config.yaml
n_layer: 12
d_model: 448
n_experts: 64
experts_per_token: 2
d_expert: 144
d_shared_expert: 128
activation: "swiglu"
moe_layers: [0, 1, 2, 3, 4, 5, 6, 7, 8, 9, 10, 11]
router_score: "sigmoid"
normalize_top_k: false
routed_scale: 1.0
balance_loss: 0.00017
balance_bias: true
shared_expert_gate: true
init_std_router: 0.00991
lr_router: 0.0022
vocab_size: 37664
norm: "layernorm"
norm_eps: 1e-06
tie_embeddings: true
optimizer: "adamw"
lr: 0.000853
beta1: 0.9
beta2: 0.99
batch_tokens: 131072
seq_len: 1024
train_tokens: 1235000000
steps: 9423
dataset: "wikipedia_en"
Below are experts of layer 5 (counted from 0) of a mixture-of-experts language model. Rows are named router (the router's row for the expert), gate (a neuron's input weights, with its number), up (a neuron's input weights, with its number) and show model dimensions 336-391. Each number is 128 + 24 x the weight over its row's rms, rounded and kept within 0 to 255. Numbers have three digits each.
Before each expert's rows: "mostly gets" lists some tokens that are sent to it at least half of the time. This comes from a sample of Wikipedia text that the model never trained on.

# expert 36
mostly gets: "-yard", " touchdown", " –;", " Rushing", " Sox", " Passing"
router:103137117100100095142121154127144094113095086134124123150153102118093132120123099101104108139100149145110143126100115154156123141129131098147113103148082147149101119146
gate0:124071126111125143140166147132099113135103117149127144152140135134168107124103126168068089113151176094117161128157114156087123139127150137076103115132154129107124143123
up0:128102123135157126154134148147133123119087128136111164162180137138148138133126105148097134127141118102129167110162159154082090157118192143133137154117119104110104113109
gate1:120089107143107126128095163118164149121108128112111095124164137119086142120102135129140145148149063169153165124128148130077114165121136130103155095103123161170107116135
up1:158095101132097148135149124138162138121125129118064123150116143127099117138097153100095138132095153161136161203129111207097121128075171136095126126095139140145108122124
gate2:160082149063086132108148118135142140181111114130142124090152142171143121143120111146102129155131169112153155153117140127135111113147155159115141138084112120091137157140
up2:117144101168138120090133096172119154080131156111103074130139141155104159126155109142171146146150125090132136161114089133130153112109116114097118128125133096104091137169
gate3:133128137114159123123128162118108084164127121102163084190123145155150129171118164154143153127120116105162149144137116105110128163139129146119082128123113125132108118154
up3:139116104161143126105093137134150050180080118139111138137107142093117118118108110140115123106187124109134152088156133140142123144127142120145128150119150192130121149080
gate4:099141155108143119163099101143146163159101106164109151162130139119106108164113089154130128134094131111135140132102153146167102115125120135170130104157136180106121115142
up4:126079125152083116111131156120114086154148152130140135096101087126144127090126154111143127119149122114100123146164116100089136132146172116138188109140091068119138172090
gate5:119143125090134113116157141147184153123122126133105138153164115119133128120094099119113125158148124136098086130111145115117110139086148138095130108097154147123120142138
up5:107123134104141134139134105167150114126110145146114133131118133107135099156114174095099143111105114130095145123127056106121138161115173137123097080095134136147108129154
gate6:136122131107103137121116104131134124122089129103134151157167123081110144152102129093142123133110119127077152145149163124117147111144071149141135112156101124103143122136
up6:092125146117121136141122105126157122117148142155125146131117148120101114100115124136163170125126147109093090094132105111134100160120125113106122137130097123134140134158
gate7:135126125174105125118168159147141144116130152052102074123127128127136150123121131097122127149129087106147138176123162127079079135097117166127156115140136137131154103142
up7:095133124115102116105112089140101058109132149163106134080134116122135126148113138125156109094106112096131084136098121122109091127119120120106118122118121144110181136121
gate8:118149139113122133149088134107140165159132102132105163156155172112076103133131120139087106133105129120086166123109113151142116120128075119163121083122164136091082096138
up8:148190101134155109123126132101105106163089147124140076141122092136119143143104099173137172124155075118086104152117124126120139127158153104132128155091144134106154117131
gate9:136127126099154165140089133124118127152176124125158114108086109120132149141103166102143096115096170141116140102142112123114174131117121135167114169092113121126082114133
up9:132133092110126107126152084137093129135152112141116115108132128123112107140123155168125128084144085163083133140132088115096140119168142115107099110073103107142139083142
gate10:091147115133116167137112143129100127094146145152174144111145104155102132131129125163129096137102172117130106102128081111159115151119142101108146151146123129099160105122
up10:116114174101159115120113138114127103108146119137150150094100099134133097135094145163156084089125102109116137129136127140069122132126136131173112147122110158108106098110
gate11:100080066105145151167144142155137096179124142138171152127155128149128146156134116134158133171117123110157132083105099143139111099060144112116097142152144146150136113135
up11:118099143086133112122084158144078126158132126155107102186106180139126160114163111144140166116142118152119138192109138118141117101132114170162112153069130128179132129161
gate12:140093105106145129160103126136147139178122085150093138152175145145100127141122127127140153157115161149119152111126162158120119108138135114126130182125104162210107129154
up12:151131182146126132111147130103117110093129196125143126082090080137152133111145107134141106105154130120143076131152153103141100156142120143155162139165100144098167161118
gate13:153139134143129160120145162127089090110130105147118138122134124111129136144118161146155141120120145126085147123138142081147166136102142108164115151142123105140117116128
up13:143131116151148146149140151119173143120054148127112144164156123116118131116138121142149151168132085127129150141124152159102129135148139161122128134173136144172120151098
gate14:135108118106106094122144168120119114136111121138080134147131130115131087096173108155153134151102119102151143123081145112131151103125137154139150093129139090118097112138
up14:112106116111121112117097170116144125092144096144144136165136098079115089149109134084136153099103149111118103142072102108095147167116110129173066171137125141120135166143
gate15:140112070153135104105108168136114082131131122121085097124121128083086130100113134117161139140123162118096150187119156143143121165122143130147134131138136176127127127151
up15:137143111175144081143145150124124087108129132100133133131135118116148159079116108113151138133136164138094131139152153143138131135104142135109125166145135139162111095101
gate16:180143106098130081088137145128096140124155147138124136153094113144112109129127134130134122101154151199087126121103070151113140167095121120125105118160100166171122124139
up16:117114146099158167105146129136103118110139115129085166105093128125114123118127081110135142116151120145107139119135173119158101156118093106120140131143130098117132165141
gate17:124134124159119102146129091116120127103114140181123174156181095180123134126109160103134126117101183125149143129177108107128129107115133094121156122148130138136118129112
up17:135143086121138121131161091154143155118125129145171139141153142125128139147174121138159136157158137116137140114135084151136091119128126124148134122145143150097167138111

# expert 42
mostly gets: " however", " though", " although", " However", " Although", " when"
router:098096135134134108104110140163107113085110151143115116094129085105120138030143140089145149119122126110108109124113131112115100151178132102132147098128082157149115144136
gate0:120095117111139148149132137138125170135118123133119123154114127116160131143122117121137118152142155099142158102080107130115143083138109140132128069119124158144131158119
up0:110093112091125157170107113083153130144118105147106127174163156124128129173131138165102164082124104159122141111105127112096132128093117136130161138156114108090142103120
gate1:145162147124112126138157100062186149129128113125143164152128121141161129107128133150155144118131127104126080161116151135142143109064133134119144187145111136159121156111
up1:072125093115122148139139136106090139113103124115111139133146174136144075131135120137107123105164113184147160141124110091109118116163109140112147137127110089127122098148
gate2:097186141126124132097133096113125146085164109137106088143143112105116149102124147134147074122123069119129141132134092140102133126169117111112119133097138103118147086157
up2:150121101106122137103156224135142151161100116120060124133159102129114120124108123117131140157141122109115120115168156141157100127106120147147139109128138146128145178085
gate3:129091123115121116120142112115171102086150143150155110134135131117098178125171098090145115076138103112144125175126123101131118110131190124158092146124125156102126091080
up3:129099131110144127134097108119106173146164103131137132148095130109104084115088137113174126178135170137058142119120096124102132087078124126144173118151154098162159171138
gate4:101139151128145137130169103128101139148084143144095124132133135165132088128157158149131105155138137126130123122112124095134140153097148118102099127155121121131125122096
up4:111133093111111127121147139090142123142123105118133127149126111118142156121117119128129119089115101178113202147092090107130096077164095127171137142130109132123103131189
gate5:129140137098126136165049130170124147120149145181124136130143124102107114121072158105149150122134090121111121120084113153120146139101071143157130099090141108112150097149
up5:106129112078089128111184125094153089144112096115141119185157126083138092145099126181097136111172142158105116106109176119130103130143141122110156153162117117125118115077
gate6:108125121114082171174120127124129127143136137101099090075113114129153155129104121129109126119114106123127128159129076162109120164155138140116147121165106116099139124086
up6:118133178137106118076119141126118200149108149110150133162097131148122127135118124155143123116175145178137135089150146123114141114164106164137146149097129146187113139140
gate7:122112121136152111128132105108145184072129085121108116143129103096131135081144116098149118122148128130164107103157091104171153158153148162105113095096142141151100113113
up7:103107117109112119150175129135152102147148102147105154113131133157120127128135131181103126153130129126112102113131194145136128150110110131132128106121125100129144129164
gate8:124137133103160108086108147142126152098121150119100119098090116145130154089124126109139116109142107143125195132150152111098153141175088140134158073125065142115103156120
up8:120136107121118131162124135105142071188155114138144114141163148119149127171129142137081184107107135145134094108122119150145140131124161111134103163131158074125144077128
gate9:117133114124119097088136131122141153068113107133149130106123117136108113112116121114147124116116106160105103118137118170080078161174101117086144114111113153134143142118
up9:140152113161144079154104089145121134096081127117132143086105142128085120127162121142128096137101086126122126093087143129102122115166118133128129115137138127111111139128
gate10:170084157147144132116148116162140165113144127134133132110101113142151094126113123063167129115105128110155130160150144124157150123141108119170141120133154145149127159095
up10:114094128160113128145141158097126131137134057132122161139110141169155124147156096114107105112101155112104095152142153078148113130129129126131129119135135162214121152081
gate11:131140141112143154144103114130131167092087167119147112125168099154150130088158149119111113106144114101125165128159096116108120094106111109121138106141149133152125106103
up11:141106153114119143178112106146142122117126150130112123163138143103155142112109173149116124115117089134120165146118077125073146119065104134142143132122124121123139102125
gate12:139153121147147094089139131124093129107115095107150123129147081141136159134107122145154161124104134108125128162137110103104133109140113137115147173133146128148129148124
up12:166100111130102107136142149121084115118134142123135086101147102142119130141140130137132137166117142137078140133143127131112126148112100147160148131117173095135118152102
gate13:107085113114143095095127139183143105114115130064073111124133095086136141103143134183112144107118154140162146145129110133146113106163127129123145142121117094180094136093
up13:115121147134093140128140164164147121142100148087116154091133117081121166104142137115153120108118221128135142120140126112153084099186116114120139115121147132144104128101
gate14:144094089101116136120159143124119176112107100119149125119141091123185134158076145117155139131135120146128164171159097116142123163101167132130115155088105164108120153160
up14:135111122163114113094132149129142129088115133174134120130096140129149124135112120127141151148129104128138185099084085120118119136119127147134155151133123142156146147131
gate15:111128147126101142215116167121127178137098127105122153067138118093133148145132124140082135093118130136112124087150103126122129112201136129153075118132143151124121134087
up15:149144105161149158130179125163126159121110101120128109149146096133165136128106128129116175111093151169146100156126149093153158126131150120135134122125132152173114134139
gate16:115139127122135155132146136154107096151082171121135146128137170127147137094143156080101129109164116088075160100135129121098118119176115148114140103100122130154131084106
up16:109121151128132129079141124128095119122113143134128131103097141119141151069140146105097138202147110103143125126173149095076144154098090136097140096128161110180167102083
gate17:082133110151123139114101171179116109147135135180135175089111088128126134118132126114106186139117161083153123160117100123150153117183124076139118114108145167140173112087
up17:130153116110100138171132144113129137110117155091140119141127168172108108135124154136114094103116133129115180131099132112061122086160118145152116180118082109131090131162

# expert 15
mostly gets: " saying", " lyrics", " finds", " love", " stating", " tells"
router:108123121123141133118135152170132116115132119173127112142146080112152099125113129117109122132106145155120141101121118135146111122161101135088134140135109135141124149166
gate0:169116065157135075143155126090106132129135105159109101143153140068141100108094082154108130140121146124093173139112045126132108159140120147120094112113096151099090134128
up0:122141177080122116128116171180159117134196152170142133128143112118123132162120118170112141143106113111103176125154166114109164089155119144126129131152169124065214160140
gate1:100116134150099120134103123104150097159132134114121128109109128140137106105108111076154131093166110132148136108120091125170128144156149112098118099164089103069160118123
up1:149156111106136109128110137140087162113141131136121131130156129123158142121117107129109150154109163131105153148090101114130110098109118163119137165100148115139129169155
gate2:120126117127122157100142149172087106160153157129123151114130125081170144147176119091107086104089131115136096114124108154152145107154108117099111130156128154134158174145
up2:139132082072161134104129110174118100125134186109127131106139123124132148143146106132140138139146135153116114133138131117156130153121127108132132124120116160161077124132
gate3:105124102098143126111130114086154141060114096135137070134116143090124102193154150131107156114112124137126086135147146132137113149108141129113200102171145142149125144115
up3:150120107141170136128094092112119138076146131149158050112133128114092105143171084142120149125143144157160138125154112137118144158127152130133159117159126111135118099116
gate4:132150145121132136140109147086114145124109137133108121154132124167088104138129159139130159109161134153114121159119118152151144165097108141126156151146133111124114145122
up4:089131132071140117093093123142115099118123142184081120103148122069114102076167160107103121146138102142091078148111184096134123148111130106142137128173143123097155149128
gate5:123142119109155107109163149180095121083170138167092123136122172091103118116131158067126116172109116126126114115127118141133136103124140140184154151113135101088109112124
up5:107127073129131117128107145088115132221105130151143159129114136136148123132119097122120125123140106105127134092145107121138126148101118119122104147100132119152134125145
gate6:147156106134071125101111140091095139130147095143126107150102135133131152132085159081150108115138169137119116152140123135097143126159078140123134142151142122089150131146
up6:117158121125136129130095091116132138176121125109137130141104162154147126144142117135113104118127155186131126168133138133129145110110085131076134140181118172110139124117
gate7:145137071124154149151128121151129146132137130132095106131132107157182104154118150133099138115124099164119155137116110142120130109152162117148107160130070166135155112116
up7:090112134133169145157111132138111142142118131129133116155158172116123112137074146127161114127155153121106132102129105145204152150145139106127181158192109136141125149131
gate8:111094133127095084136129145100122141098088110158123126114121123093060145139148112125129109140105095139106113124146111170144123174106143131131116145107116149142137161135
up8:141158157096150145133122141127144081136110108130172106155145096166193143099152185112133156124096137135138148130112149104082118130171136119153115158100129123096083064152
gate9:155130130139132106151101152147171111154125112122115122100143127129123118164139144129102142118143135137143091109137108127099126153128153141136099119157116114137128118133
up9:094124138085116132094170129140084141119127094157099167136124120111141141111122115120150141115110151133133139167108142106150086111158127107148149141087121137130100153114
gate10:131128137148108122152138120117131133149153149133131151084132136166125157120104127092115097101090109138175132132139133147130090139123167120126143094119124159134098132136
up10:118144085149151112111131125096113130092121075134114138162083131097132087120130114174155139154187129119120148130100146093131158128087100117152118177118133128139166140099
gate11:112144151163114107133157091093134151102123096146137110080137126133113130119145118107144111140170120183080162159116121093119139154109103154129139092125133137151106127120
up11:140132159133115133108114111115142140101127153097122147159101117159108146127147114093198118105097128175099092086115117091137162146149108118098119132089157120166175159142
gate12:117121141169113130167083133164139102101120111137160146082134115117133139125169119104147121131129143105071098123146114142090143155107141125140145124115103124085151094116
up12:097132146139153119145130132113113152161156105128191144132135121111127130135159096149065117153153114138159141152128113097105148160115137144115146139112134133074171109131
gate13:168141133125137174162154106121105116117100073148115103150096150132165124098138104120139123159112150189120151118140144130148111112108117113111126133154120122140076147125
up13:123080171106095092130092118123128116110158143125100097134168130114050144134092155109105109075137098075152162161151116112113135078147156134140145148142117132099148151109
gate14:088133127112150144114093110086146179105118126141172105188113107141130104126145120136116109137165160206163103127175120114128118106158110140116118144146100168107127087116
up14:100117099147156096115084111129152114114144078128132156142099135118097124155097122129114102122125078094119152095133091143131109115132066094120129135123133125096094095168
gate15:166082145122130108156126120106135086130134096126134113126137135120086112108120158121129129118132155113123112148086098103103163152127101121150158102128134130129136125100
up15:178144125151115155145122117109077160060141101134166116162154151130098109119067160133102123124161140118120118164139112147106114157134126124123099114098126136136150118121
gate16:146124138154122131182143144141117108116127095097120127106138165098102086127156166114139119108114102160135082129131117103133111149117140086115122086147124082142152136112
up16:108125137125113141100146133108162133052145140164124102099155116076086139056125087108147160147165114147127101116137174119121133127116104109126119089152154116113195151103
gate17:112137155078099130144123077204111138116147141119101143091101072109087101129125117112110099121102104169168101103144125160089089080138175134125131134165111122155146134128
up17:154131094131118104126101165154113115175098181127146143143080147109140153096103125123118191086153147126078127157143140158134143115116094095144105126142092131159100123166

# expert 21
mostly gets: "ă", "ș", "ı", "ț", " Turkish", "ş"
router:107141125106125080145129119154115139150107103165133137081121106105123141115130121138108119128139139148128177095114102129175128134128105117147121115155107117103071157109
gate0:122108103077118138085079105122179112111102118101141126125148116118128107124147140131123105100111151150117108176162132125172148140071145148149098090136117156132114106150
up0:124110107052151140122107101138154074114119069125152122140109140081141141128139137125121082094170138155127138128158105096123134127087112117106109082169098123123116078090
gate1:135135127106111172129169119121135122107151128154106096122147122129101171128088110157106126151128124164121089145120108190129125105138152114110134153091132133154154123106
up1:127135133129113120115110121114110124129116122094137121141117150147145137142152135115108138100120090120154134126152141077118137143114134171142147138112172085125134153106
gate2:122117098110104160105116141153146138124130138119114150090131131110082160134122142129067125126111185104115128148119104111136127166143105138117131126156092115098084153131
up2:130134101128110132115148159167165137125110121136129164110109119137160125129122134150129149189106167060081130134083108167114101131116101098099152124129113107123096172126
gate3:135153120152107160093158108148147081147102146105128116141115124131135120104131121087104117157066130128118144111119124114130130155130151152095142116116134110123105124128
up3:083135119130109113105080170144108140098131132129101110157113126171099104109121125175114138100147107151125113142123146101107165134113114168124074176133115118081125108134
gate4:104108135101151120075111147116130150143121097155142169090109133129107131153122141141065135169115132169102112127115081157181146168146107098096141114137111119145124122083
up4:157145123158118136145095109149116100104104103108131115135139164127113176109093112119134112079115092123175135119179155080124141089117169142136118138130155136176143088134
gate5:121123127111132122147134124159123125162121166087120143121140124134154108116130103149132126132146158151157102125161131096098119101138091108158111127138114152082110107157
up5:110145086112127118104162131141181119111121111114148111123110129110125178109116207130112117158115125127094112130115116128134120142108116171149161103114124110128160095125
gate6:123147088113137123107165129138119165146117150135098117134129104089136113140109102149109124131142108098117112137114109078192149150180112132147148139098132136116112142160
up6:117123116120147139131160129141139186160118103088151141141115133101145166153111115138118142141128130122162139117133105112179165147115086145087111115119156120116138139109
gate7:142109135100094121145157128157113154152164123140092148128159103114140102158105137143104098115147151122094080088101118153145104128145112114123104106110106105104161129119
up7:146084128095078152118146097147140127132172142126138109112157105093146080129096147132130106094137139117096052094127136189144133185141118137148126123126110104110140118134
gate8:107110100109126133114127097173132101139105113115134122145133131155154101137121142110067121117139155158181154160173116115102121175134130099147127166134112162162135128145
up8:131118103140153102121120109150104098169081102128137113156113149135161138154112143113153108125133110131151157147124148126144166106115153079124124167136110172138112099096
gate9:191125136114111076144069122174147110133110123101166131134127139129148144110116115135116097131145136148109140122114152125152157077145105152100130088167122116130122139113
up9:130091131099126081175091123133094120083148101127138108150142164157119113130129122114122090149091157065102105149178124148150121150134114127116126139120130118132137132139
gate10:143145128098099117132105114119106119137142145140128122123143108117165125164155111118169124087108119116140127116113128131093108131130122145117104158161173135101128173110
up10:119124133106115177097117156128171142122070089134086135152157146144140131124078137126129142131091130123127149167125160146112125170105181128113110154130153133099144121118
gate11:132135120188069131124136134154132109133131132126131113118169121135160133143069097108101147165151119117153144091143128102106089129151103164146107152154099149098128137137
up11:104105099084139154140113059138100155120153125142155179127131131100100103105145152111152117107106132179114119119095133092131107159148137166146149110113126122142130135130
gate12:160157105134154135159119120093138121171109127117097153164094134134117105167122144141126153179167091097126148093123144161130102107088106117114091136167128121161150132111
up12:099118166120107129138118141080102081134142188167125121149124117138078115137158067151128156160154109086144147071138128109172104130104137082139090146102092105145099127126
gate13:121167118121177089129101108117117162131128149149145100137119139112111127146146122142137115117107141130157149117141110157125184158093154122095155145108108138148101157101
up13:125103135177127134103129124137125105131152096146120112150148129170120110119117138108143168181124132136133134113147175117078098114143104156123124114156103127108142104149
gate14:105140123112122179138075112141132130096122112175080128153137149126143149146143117132084142097102128102105133105133156086137118133110147106164124159088137144137086116146
up14:130114192134130116103124153133117093125114147130140133128146100133115098155119160116164110123117117142097105157131114185088144132139157149086105124113126145119148122140
gate15:112113148165150099135120115079101132077101145132139151127113119135083106137130119139104087168090148124172139106133107140148127131122158113126150135137103128130117110105
up15:108118135090146104130098125165160120154150091129095138126162126101087112098187119129143158098114106162129130102150117097150159131167142132139137097138141132126125141108
gate16:133220176119110129159133125104126132172139153150135138136105137065117115118154111110110129114131135104117122133098103143119144137125171156148118111109119129129122132123
up16:140165139129114102146092086121087122129122135113140118137134145085126142122166105120124081137137086085129131128094110105125161116095158090107122142128096149126139097125
gate17:126117150151117080143101097160144148137093151125146132122086124155141134139193174110120104145140144126132138113159127139137127118135102126159154126101130122088114111156
up17:152126147107135137126140171102100143180083126104137136101156140137090125148145137161149140137124106092157140085064122139127161108184153088118163132118122124101118147138

# expert 34
mostly gets: " Succeeded", " sons", " Spouse", " royal", "schild", " son"
router:122136127129148145115115143121141109112064116123104100135174076097118135111141139092109171144111164166103105127119128121125115199155103122126163107159116154133138128143
gate0:117118130111121121137147170131144138113125136114114140145152096113107140108151084112150146181098097115137135112139138128082157157098120129140184144197115139106115097111
up0:115154121165075160137145131139166136141129128130098159158144126176123101161141111153129093102100123089144107167144158104125109096128172146098094131108134114117145131118
gate1:134144161130111166117117153103115151122079154107113123113122173108136128154151103160140134147111098163164122094108102130127131134119098102106074165156131115101117161099
up1:112120078151067123090171122153092113129080158086126109152123153161094146153139099111163140114155139175143167106139144133144133139143099119134141106112155131153101171135
gate2:141105117113115114109151134124104142115096150147139131148130131092085115142183131120139190118119155125135173095118098123158125104116109152107119101149114152168114168165
up2:087129165072127087122114162062106110119111150174156116087101157089079132107172143127106129134153139131139153105142074135137114138135125133129129137150118127149146111162
gate3:115139137151139126132105135169128085120162155117143121087134142096150121118141093107117122117080128161130129110110113158144124128127160111153126148105149137157122150163
up3:152141140118092127101125122116137097133149104126092173133159158105149101107133140127164130140111089153144083115140126103123115104131126113148115133114169175134131131151
gate4:113126118108122110145183115104152119140148110134063140118131145177129118082083096166074126157129135098125138129123105171095106113124142071099108129133127052105111112118
up4:111135119152157118086081113145124171092091124126157098179154120092150109172119143111110147087119121136085106145153154096171153102160105145139137110114147151148147134147
gate5:114088147135144118141151131136132121157153077128101134159126131132112096112145158193099147107129115147160110148123095130124119139143121123147136089102133137128145069126
up5:145133116118130131121091152151142147105110158155179113098132124123102154138112098121113142143118142131079126086120099112176108133110125123120074110099126095118108124117
gate6:117118113122150131137100134104129148108164126146089124077130122141142122140129084072124145111085119138144136130126129090109103093121150124163161123178118120094154105113
up6:129125143109177143091123162127138135103140112135124093153094132134101145163161133098110165089120148151126169142118084120120133137153133132126115120171145102077131109107
gate7:129129112168123136106145111136140127165118158089133187110152141114149120111138102155114076139141102138136150133155144173129170134113117156140129126116133113158123109163
up7:141169109106114135106107157106102173125130088124117127138143144142134113151141130102189151114135164169104150131097087114105152128129124174082147160118114152157128143138
gate8:143141145156143092111120105149107156154164127125131151135095129167126134093167116134106106122113098061145160136110137102153128082057111130134080050100147124129105163103
up8:075112114110110176138195122110166157131131120148097134096144161152146103130173139095085064137113188126172165118136166126135125126129138136125167146134138135122148121087
gate9:139100127144161162110132128129116169123063141111124113138123145105129134147148133111133139126143136164111153129095105124110091125147125143110151145165112132129163118099
up9:106091118179137148131136148136145147123098090127119112122122103135133127118134127184129134095158079125131165110134102149118145183114138154104130119138124136113178122143
gate10:126116152126095137124113131125136126098119131132154137147131151178110148167165132116155105146084109146120096137119119136136136180099092058115143163104126078110160104117
up10:126128116131136137134150121150127126167123139149156148099128140114110156144141125168162149110102165185095170106133109148140123138116185157117121124095135130129151115125
gate11:098103099123098111146148155153158128113156096139117136150110134117134128133141137123130154112102156119102107109033182096108088092124105115112140114106121143139126137133
up11:096170110140125125147121110098124146117083128110153158103146156110116114142112107115113093136145095153161145133160111155143122136129108181090102134097147124181125169136
gate12:142161137107113136152154108118146110139155149145106186071149139104128141134113101135087176121141117087114108129122116113149118105129138084140061131110109106113110149099
up12:145124112115137130116123138130132161038143128137124114109132111115150116192124125161165173108171141102116115102102131135144120137153100088104123100148113110134125141077
gate13:089069117093133076137130145139116104105140144164117127146140123143076142096146102118081139090100130082132113164141105131128130154154131092144142113135132131112116121077
up13:113065139093136070099123126134114097085175107141089102104115150145107138137122127119099124098150175102143138169118107122150151126163155110150124134135160116156100135096
gate14:143123117130102137126094160154138131166119196129139116163135143124124151111157149148109157158164146138107089119130148123148114154134134125112133169176113126131107108129
up14:137097123107134137125060141109105144100095107120138135122137105139114130135070114125146120137183133161079092130145126178103138122168135132122132128135113164133107143136
gate15:133128123121125117125120082141125085122088110102089138142159127127129097162117130077153100088149165118149149130110143153125110106102125132151166043115104129110167120102
up15:104129142122124132145104109110100133110113149099142152124135106128157112155162127116149144147175113172097089126110117156108131098155120123138093133118145119135109122150
gate16:083121123117127117124118080091121135123090100119112097121165143107151130113164120153118156160113130119136111143124145101115122122127113107109130091125132154164138199107
up16:100121103122099118122127149088107157162126125136162159134182138186090148136118122157157089176126141104145094142144090156203148090116141115117106158074151152157140088147
gate17:110143163154142134172144077101190161115142095134116129117174128082148115171161119110101136130119135148144128134093115170139163154086124128122105096135121120109132114135
up17:132113129130112119121143088140113121154128099108092124142103142103131155145125149136085115147160156054165069117178154122107126110093163090131143146155144096114119109097

# expert 40
mostly gets: " FW", "',", "Gls", " MF", " DF", " Coleoptera"
router:137131145094091108142129121139133139109116123152121153112143095130117115130120132122076128096090161132140142137076098135164138153115149101123113115119128121137118140110
gate0:159130116174071172120155096110098108123092120116115152156133104127073147112071132087111110091114133146141149149089140172121073156127165160127127170134082161160095109147
up0:102139109141115114130102148105157144145175116185153136073143111105115089115192083174124136138125104107124083106136104140121114089129160131130108130095125137126149093152
gate1:109124149122127113101110156113150157112143135149111075159128145112068104118111120105132112164146134140071144159162123142127112181192056177136131120104113159102151096144
up1:129117102100141129125121106127143128111128154159108131113133128179127126143138114113167122134098133114111133137111136139141139145114134159123103097160116163137119143094
gate2:103122129125124156103163141218153125109117125147151156133090120125102125142107135134156100121147147116102126156125093125154107132109125149111104155111147091158149135117
up2:137146182168108162107090166120164095086123115061099127120128131140109126150134151115163128163153072078140088106127140128121094082127132165136102113144109108141138118121
gate3:104103140126154170124107129168169104148115135144121165125112150092092127134082191109090147136128132169122144086144153101112155109135117131099102114131114128124129159137
up3:186117125161118104144129128127124109111142092112169108101157091168161161123145080132147110106126132106143105173111112124129116165123174134139136123139151152101118137156
gate4:154134148101159154157091096139141155167078100100130104161129113152156114124106153088089178104118154134151140141171171126153123120111149089114144114136132149119131119109
up4:112162088176129172121138146080140109116123135161170126089130117124115128121137146193112091109125110120149125130112110152148153111142100130119158130073134141138134116157
gate5:126122131123117133168130116162114125138131115129119158064146174147140112101174113091106103084146112085118163119063112155126130112154126150163135112109135144106070089123
up5:108131102134152116144123152091112118139155179159173092126106155124149144114136095161149128157124084164113069149124075128123124108121135111139141100115122136130105127132
gate6:115086133116124140117100127114156076144098105101110157095125149063080102145144137160127128160113061153127129093139116130112109137166136136133117131149123132119108122131
up6:149101115126108146142111129134148124139060090155119118135160155094146169158125152125090130109144093133167171115125127161107110151114127148152107149099148143138153114114
gate7:110109121138075169126144136099138107122091098084146129142153112123159098155076144108108125079141139139137127110065121121146127154150140159130110144072144142081121137109
up7:128184129101116125152150163120138120153072159133116151092136155092130138088128150109121115097063117122144116114128099137134119122122154166120149136118128109082066126098
gate8:187111097110117146142081102152082175100123140136115135148129129106158145130087105119129108078141141128145195130098114147140124121160100155140099133092155140134135123099
up8:165127151152075094161137098163135149105104151131136115171126160194164134119128109113115145089116140106135120115119103133161085129154102151137084086151115120162183117118
gate9:134126134125094106096119165128105107136109154161099143132115134175139152110135130162128085113167140145088109150103134154052128105149156096078141121129104137128118154128
up9:104140114174125095113163185080104090112092120148152130142178091121125092142111114181129094125106123131115097164154138125094162119159103104093115109114105127126172111181
gate10:116108097115127119137105170134123168117143159139177077110104134109158073134131129145126160133096075130107159087132115154116131112140160111139084138151127131149137115077
up10:069166098146156150126074120101175116108132155150168082140126118161117088104090143130189146132076124157142150145173115167135135138140131134120133132147129169138127092127
gate11:113190107118108086167116157163093124105085177115116133125122099160136142134138125124118101142095128118130076132093131149150118133127131105147117126119102131102167089113
up11:099102126148116165130133109101141101104152120146144131129131109078096107127097152124137095172125147118204143116172156154134114121134136150119140138175137095167122154122
gate12:128101138157108113122154128137159112133097132139143145112181110131116127157138124120144108115098113134151124115115169093136156177152147141099140096095120124107114132127
up12:146129165124080127123147119115126133149115136123137148165195145148160105142140137156126103139081113137179115097107147074153124141122094130104162184106150098101122102086
gate13:102129166112125119129122165149141105156090129120125156081142103142125144113121136055146174050110114121145142122085107154101107163126139122105166090115115141205123116137
up13:135144143108144126171109100144143130124098177093124130119145094152128170157115128120122122096143088144142140136098138112116108132110140119147150131093098087129130131094
gate14:109133126156157099117096140161134108089113187150103072154149089125081136134058107125137109111100127153094187110151117158135177122125140115134135105098094118125124136106
up14:125116128118102120130149099154164146159107080147139186078115151113141159153176132109068169137122135073131121113148155140126142122074121150095120118162137111128137141110
gate15:093116173142139131126133121106121102132151156137114115111125090103111106126160140138168113090141122138134112144090123117177085155139084096131173138114079154122077118146
up15:123120142120176145137117141095127143150150136141128100158163109142131098121152101172142105113153167102141110104090121119158082125152104130103116124153114119126135137136
gate16:123142148141135144116137109116100115138134137147156146154142092143111115142115143077114179150141145083156129154135118100141106149142142128127132101168110092123138102158
up16:100127120109129101134140190102161101153093145111145112103114130067090123101130105184110116107149105143109154094176089133119158144142127109163151126099112172159167133155
gate17:111149159127132147154075160113111123097102138130051138179136139122128142114089131128104107095131143126146144166128149138089130078138160173117121125147131109129152111109
up17:108109132131130124110192146148162130140104156073140137139169142137107085141132181100130130144146131142072143051128164106130149112144085126140111119101087133142097153154